{
  "d_model": 128,
  "experts_per_token": 8,
  "d_expert": 32,
  "moe_layers": [1, 2, 3, 4, 5, 6, 7, 8, 9, 10, 11, 12],
  "routed_scale": 1.0,
  "balance_loss": 0.00639,
  "groups_per_token": 3,
  "init_std_router": 0.018,
  "lr_router": 0.00215,
  "vocab_size": 8192,
  "norm": "rmsnorm",
  "tie_embeddings": false,
  "beta1": 0.95,
  "batch_tokens": [32768, 65536, 131072, 262144],
  "dataset": "wikipedia_en"
}
Below are experts of layer 4 (counted from 0) of a mixture-of-experts language model. Rows are named router (the router's row for the expert), gate (a neuron's input weights, with its number), up (a neuron's input weights, with its number) and show model dimensions 64-127. Each number is 128 + 32 x the weight over its row's rms, rounded and kept within 0 to 255.
Before each expert's rows: "gets" lists some tokens that make up at least twice as much of what it gets as of all text. This comes from a sample of Wikipedia text that the model never trained on. Tokens count by the router's weight.

# expert 115
gets: ".", ",", ".\n\n", ":", ").", "\"."
router [102 140 101 170 116 182 160 118 144 112 136  78  78 151 102  83  94 164 115 134 146 152 142  79 112 117 136 127 112 123 153 134  85 154 112  98 166 163 163  88 155 101 146 155 144  95 194 158 137  84  88 119 151 101 161  59  96  80 186  81  83 124 142 181]
gate0 [107 184 167  63 132 160 100 111 116  84 120 106 126 143 140 119  84 122  94 125 138 120 143 202 156 183 138  98 125 120  85 155 170 169 140 147  74 158 144 111 157 105 128 147 128 173 152 180 134 168 112 180 122  94 112  69 122 129 129 166 152 166 154 167]
up0 [110  68 104  68 164 151 134  98  82 187 170 115  57 114 133 137 106 106 180 149 129 171  62  93 149 105  61 127 156 139 122 164  97  94 111  88 157 115 122 126 106 165 140 121 123  77 112 126 197 143 123 130 133 127 103 146 119 172 141 163  77 159 148  91]
gate1 [220 144 174 110  93 162 150 191  90 121 134  95 140  97 124 121 158 163  94 113 137  73 110 143 114 161 154 112 131 166 175  85 127 124  78 217 130 130 111 111 102 141 129 118 120 113 176 139 124 130 136 104 131 178 104 112 119 118 150 164 128  92 163 153]
up1 [107 112 128 159  84 148  61 111 114 135 150 171 193 150 155 101 156  80 175 139 179 192  97  91 144  79  74 123  98 101  80 117 152 127  73  77 173 108 103 103 128 172 117 130 147 117 113 125  54 143 177 123 154 138 186 178 124 141 147 140 121 150  95  97]
gate2 [131 131 134 159 102 138 143 116 160 130 188 152 135 174 146 140 218  48 159 119 143 150  88 156 198  70  90 115 128 134 167 140 127 150 117 111 108 141 165 161 144 132  87 188  78 165 104 132 120 146 118 130 133  97 170 132  78 101  81  92 110 118 161 144]
up2 [142 129  99 110  69 105 111 112 128  87 165 174  82 161 153 108 121 100 226 126 104 127 143 107 225 150 104  40 152 147 108 129 116 157  73 118  95 144 128 125 118 139 133 128 169 122 163 123 147 118 118 106 106 138 120 113 159 143 152  60 134 132  52 127]
gate3 [129 163 117 115 124 127 178 120 128  19 126 147 128 109 167 105 125 123 172  88 151 151 110 196 163 160 118 127 117  66 144 115 112 139  82 144 126 188  77  98  89 166  89 140 122 160 142 190 160 151 155 131 102 105 124  79 113  93 105 126  80 216 130 154]
up3 [114 143 165 130 183  53 130 141 129  76 145  98 114 198 128 120 103 126 124 113 170 184  36 150 105 185  84 145 125  85 140 155  78 145  74 123 134 146 159  79 119 139 113 121  76 104 179  57 165 203  82 162 116 114 188 107 111 156 110 117 100 107 180 133]
gate4 [104 168 151 170 133 146 105 131 172 155 131  82 169 106 125 137 163 132 171  95  91  68 189  65  96  77  95  94  89 154 101 122 129 146 156 106 137 113 115 129 154 118 136 135 164 170 120 132 108 135 104 101 106 108 140 172 156 105 180 146 133 130 189 149]
up4 [100 116 135  85 180 118 111 145 154 152 109  78 153 137 137 100 139 133 130 114 114 138 144  53 115  81 166 170 100  65 108 105 155 178 113 163 144  97 124  74 140  66 141 135 103 109 109 146 160 130  96 141 145  97 147 136 216 103 117 141 119 157 165  89]
gate5 [171 159 113 129 184 183 168 138 141  90  96 144  48 128 149 171  93 102 200 132 114 159  62 122 148 103  97 113 140 111 138 136 136 189 106 105 158  97 167 166 135 159 136 144  78 101 207 137  98 148 108  79 193 166  95  96 129 105 104 129 116 112 155 141]
up5 [180 124 113 112 124 206 116 143 125 143 185 112 171  95  99 125 134 179 113 112 101 114 185 108 154 126  76 166 161 138 129 178 128  84 138 185 152 154 122  70 122 191  92 151 132 133 102  80 141 132 160 137 123 171 150 134 151 168 138 105 203 106 102  72]
gate6 [178 115 112 126 118 129  63 142  93 151 159 120 121 151 149 152  46  91 113 107 159 142 101 134 154  89 181 158  63 100 166 130  95 119 108 153 128 152 155  71 126 178  92 173 138 124  89 133  97  93 108 105 108 120 109 160 120 163 143 180 114  92 121  85]
up6 [ 97 161 125 116 128 147  84 128 144 135 134 191 167 177 101 135  89 205 139  98 117 161 146 150 119 101 118 152 139 189 158 141 103 156 149  86 134 130 103  91 111 229  94 161 121 124 119  94  88  94  89 150  71 123 146 159 116 129 142 110 145 165 141 102]
gate7 [181  94  85 130 133 157 109 137  66 127 104 161 104 127 147 140  90 169 130  68 175 148 124 128 161 121 150 107  75 128  90  90 126 141 107 121 158 100 103 149 137  84  80 136 132 157 145 119 106 166 129 105 169 193 103 133 146 166  64 102 142 138 131  94]
up7 [ 93  90 163 126 150 123 164 141 101  97 138 101 123 190  90 129 136 147 111 167 143 106 173 127 167 156  98 162 152 156 110 142 138 136 205 109 108 158 136  55 109 103 141 106 152  74 205 117 165 112 167 164  82 153 130 154 145  96 146 176 111 116  80  73]
gate8 [119 166 197 173 125 146 119 124 136 145 143  82  97 170 101 124  70  89  76  70 159 124 100 170 155  47 177  96 102  71 132 161 123 121 138 118 161 123 136 108 117 102 121 138 105 123 147 145 133 106 146 163 127 147 125 144 141 127 123  90 109 146 124 104]
up8 [129 138 110 155 127 131 160 125 187 164 107  84 165 142 123  54  97 120 116 181 102 133 116 129  28 105 131  95 131  55 126 120 108 165 114 143 174 114 172 128 129 157 130 149 110 135 140 124 120 148 110 100 180 101  69 195 118  87 128 143 110 128 113 138]
gate9 [121 122 130 134 136 218 172 143  82 141 120 122 203 163 104 177  56 159  94 138 130 148 154 145 127 170 121 185 146 192 122 108 187 116 115 119 105 105 139 119 101 174 131 121 115 134 165 137 180 142  88 112 122 120 103  87 151 152 124 124 158  70 190 148]
up9 [172 119 148 140 168 144 186 158 116 116 154 173 148  86 127 160 119 139 164 140 114 147 126 114 138 135 116 120  95 125 115  86  88 165 151 144 100  91 150 106 188 117 117  94 150 103 136  85 144 152  82 121 108 121 184  52 100 122  98 163  62 118 157  71]
gate10 [110 140  71 128 150 109 100 121 151 151 105 137 133  74 161 161 140 165 155  74 118 127 157 148 120 129  83  50 107 158 144 149 161 195  88 132 101 152 107 122 105  88 190 105 143 140  67 145 121  93 140  83 132 139 159  86 130 100 110 155 189 161  99 157]
up10 [129 122  84 128 124 116 163  91 150 160  76 128  85 167 148 116 150  71 165 136 118 145 119 132 177 143  64 128 162 127 145 121  63 142 138 153 157  48 108 153 174  87 176 127 162 136 157 137 141  93 158 112 128 164 135 124 147 125 117 158  90  51 155 102]
gate11 [159 179 159 147 162 156 112 186 131 128 130 115  62 123 181 167  97  95 156 103 111 128  91 148 109 160 119 151 174  96 172 124 134  64 134 140 113 160  84 134  93 123 115 146  47  60 131 102  88 100 193  90 146 177 147 107 213 132 166  84 127 100 134 101]
up11 [ 41  92 116 133  92 150 114 143 147 156 105 137 156  64 102 113 161 135 155 134 187 126 147 221 153 126 138  66 170 113 100 133  85 207 117 147 122 140  85  88 152 116 121 136 139 105 140 127 140 142 138 212 104 162  87 113  94 158 146 114 106 103 148 143]
gate12 [ 82 116  94  60 116 198 186 119 215  98  67 127 155 157 144 108 128 132 160  88 163 141 142 107 176 148 143 118 105 106 129  54  99 149 107 121 150 114 141 167 121  81 140  94 126 179 147 168 105 145 122 152 136 159 115 139 190 152 148 152 153 127 138 111]
up12 [120 134 166 116 124 136 129 114 160 159  68 144 106 174 169 130 141 118 108  82 130 140 158  93 171 137 221 139 156 129 107 121 199 100 179 131 120 145 153  85  92 152 155 130 175 156 188 118 119 140  56 171 162 109 177 107 143 125  71 163 172 138  67 124]
gate13 [ 61 161 101 117 136 120 105 124 146  99 191  99 108 150 158 104 182 166 117 129 126 134 141 134 135 124  48 116 127 149 123 201 133 110 121 141 125 112 104 156 141  79 166 139 137 102 143  96 140 116 114 182  80 146 171 203 205 139 130  98 168 112 105 214]
up13 [111 145  72 126  99 109  67 159 163 154 145 100  91  87 146 134 140 185  59 137 103 176 176 149 145 105  82 161  92 104  87 108 159 117 107 152 114 147 177 151 116  92 127 122  82  85  84 137 122  85 138 144  93  91  67 104 157  87 175 144 125 124 121 117]
gate14 [136 146 117 133  94 104 123 128 202 155 154 124 117  88 100 107 141  98 140 120 141 191  92 119 104 107 131 128 148 143  62 106  86 158 160 148 130  89 150 114  95 128 116 192 213 111 160 137 172 155 114 141 153 135 128  97  91 117 116 148 113 118 144 118]
up14 [133  98 117 157 111 159 148 138  88 150  39 116 178 149  92 129 107 139 100 149  78 102  54 126 157 155 162 138  66 106 151 165 115 163 118  82 184 132  78  72  92 136 140 171 134 122  86 120 157 156 105 140 129 116 141  95 138 132 132 103 135 147  84 113]
gate15 [157 128 130  81 140 168 112 210 156  80  91 168 142 109  85 161 169  76 150 127  96 120 127 145 169 104 116 158 162 116 177 118 155 191 146 129 143 139 115 141  57 140 137 151 100 120 128 125 139  81 109 161 162 113  93 160 114 166 122  87 157 144 156 109]
up15 [126  90 120  65 113  72 124 157 140 101 160 146 137 188 112  75 169 141 103 134 128 117 104 169 201 151 151  95 164 241 165 124 152 157 161 203 148 163 146 161 169 123 157 154  86 139 176 121 110 142  94 135  68  94 135  87 173 136  93 126 156 112 130 105]
gate16 [137  92 159 129 116 115 159  73  96 138 130 127 137 132 137 138 117 128 108 166 160 124 125 105  33 176 105 117 120 159  96 159 130 187 153 110 156 134 114 120 177  91 180  86 184 128  93 115 127 120 146  90 160  40 154  80 132 112 175 135 140 142 126 140]
up16 [133 128 154  67 148 115  97 132 139 108 169  99 137 115 128 161 143 105 115 143 152 124 141 134 137 137 124 166 168  86  36  72  89 102  87 154  98 133 108 102 144 200 164 145 141 114 130  93 153 107 158 148  99  66 134 199  88 138 159 147 104 140 100 106]
gate17 [132 161 142 124 149  10 153 111  96 143 141 106 102  62 116 136  98 136 102 128 109 173  94 112 166 147 152 100 136 165 165  79 155 133 142  45 120  81 124 137 157 163 174 118 147 113 122 119  98 120  74  99 115 106 158 178 139 190 129 183 135 152 166 135]
up17 [ 98  76 163 139 151  76 172 108 133 166  88 121 125 161 142 176 103 118 130 115 121 129 153  97 118 141 145 124 151 127 160 111 166 163 164 127 119 144 150 109 184 179  88 152  50 101 146 128 131 118 113 126 201 153 198 209  86 122 114  80 148 155 148 133]
gate18 [ 91  90 153 114  85 164 129 130 148 178  71  94 152 138 174 136 110  96 183 151 157 177 168  99 116 157 137 149 153 155 114 130 109 111  58 111  84 121 151 115  79 108 100 106  86 117  88 137 118 141 119 127 138 144 128 114 205  90 137 150 119  87 118 124]
up18 [119 165 174 175 170 133 157 120 118 142 147 127 144 136  30 144 132 175 111 109 129 112  60 129 172  71  77 121 104 151 119 161 133 106 104  98 136 162 130 174 186 140 134  84 121 138 145 125 134 138  97 147 142 155  98 146 100 121 101 209 143  71 109  47]
gate19 [103 118 158 109 178 116 125 155 111 130  70 148 133 169 132  80 136 146  47 127 108  78 138 144 158 197 122 147 167 126 125 110 117 142 142 111 139 152  98  74 117 130 130 133 147 138 136 146 141 111 124 119 123 181 152  73 127 147 131  63 133  72 141 147]
up19 [143  74 133 201  79 114 165 166  90 125 138  90 100 101 161 119 160 138 163 109 163 149  79 108 124 163 145 138  98 116 123 111 169  39 113 120 148 138 104 130  82  82  76 103 129 104 108  97 106 135  69 113 144 147 144 142 105 169 132 107 104 124  88  61]
gate20 [111 110  69 147 124 163  84 143 149 134  66 118 133 144 149 129 158  83 150 100 158 135 173 116 121 130 159 141  99 126  66 149 168 150 149 116 139 106 163 115 106  53 158 121 137 141 139 152 115 161 147  69 158 137  60 149 106 108 152 188 102 124 226 102]
up20 [149 138 160  92 151 102 113  93 141 142 112 138 127 190 143 137 151 181 112 125 106 145 101 154 170 185 171 159 115  96 140  88 163 137 111 150  55 165 139  77  84 130 168  99  92 134 149 154 176 119 140 171 122  98 140 179 184 124  87 150 109  98  96 113]
gate21 [178 123 130  85 154 175 110 125  36 132 166 125 163 119  88  65 142 108 156  92 132  84 132  96 126  53 139 122 124 127  96 145 155  98  97 170 123 154 111  88 156 138 121  87 141 133 143  87 159 102 138  89 112 151 172  70 157 131 136  88 144 165  76 137]
up21 [160 137  97  88 118 111 101 118 161 105  93 136 150 122 156 150 117 188 149 108  79 195 111  71  88 147 189 166 134 185 121 145 123 179 111 166 105  97  58  83 117  76  86 173 170 137 124 157 100 140 162 167  89  97 154 119 144 140 135 161 111 136 152 178]
gate22 [173 169 138 158 143  91 136  85 129 108 108 138  74 150  36 156 103 186 108 116 175 158 102 111  74  99 105 105 123  96 104  71 114 109 136  93 102 130 153  83 159 183 124 103 132 132 113  89 128 131 165  95 139 116 133 135  69  97 100  90 164 154  94 116]
up22 [139  74 212 122 112 169 130 128 145 170  82 129 148 129 172 141 132  78 102  69  94  89 143 219 122 123 148 159 143 108 184 168 113 142 106 166  91 156  97 121 165 118 131  85 114 155 139 142 134  93 118 174 121  82 138 122 142 107 102 116  48 112 130 112]
gate23 [ 71 152  96 106  96 192 106 170 109 110 172 170 191 112  95 152  97 163 175 121  92  36 138 129 114  94 122 136 142 143 114 146 106 123 168 141 126 169 132  73 139  92 157 116 161 111  79 114 120 178 115 129 158 127 102 136 127  79 123 111 122 101  95 161]
up23 [103 153 142 126 123 164 112 100 183 116 105  85  72 132 169 142 101  64 168 145 143 113 147 133  76 109 141 106 124  82 135 126  55 137 120 177 117 127  90 131  89 153 146 112 176 167  78 138 121 126 156  78 110 139 117  97 134 110 160 133  59 153 104 195]
gate24 [137 138 142 145  89 195 148 160 114 152 159 136 160  73 171 157 134 138 155 112 114 120 182 138  74  84 102 139 150 102 180 161 160 157 103 148 105 135 176 102 103 109 163 127 164 175  85 178  85  77 137 116 174  62 102 152 196 131 156  67  97 133 149 119]
up24 [ 76 209  56 122 156  97 113 103 109 134 163 124 125  87 103 143  50 151 179 163  97 113 109 147 127 108 158 154 164  84  95 136 139 147 129 125 134 111 104 186 166  49 152 108  96 117  97 127 167 147 128 144  89 127 115 149 174 164 169  77 128 158 122  74]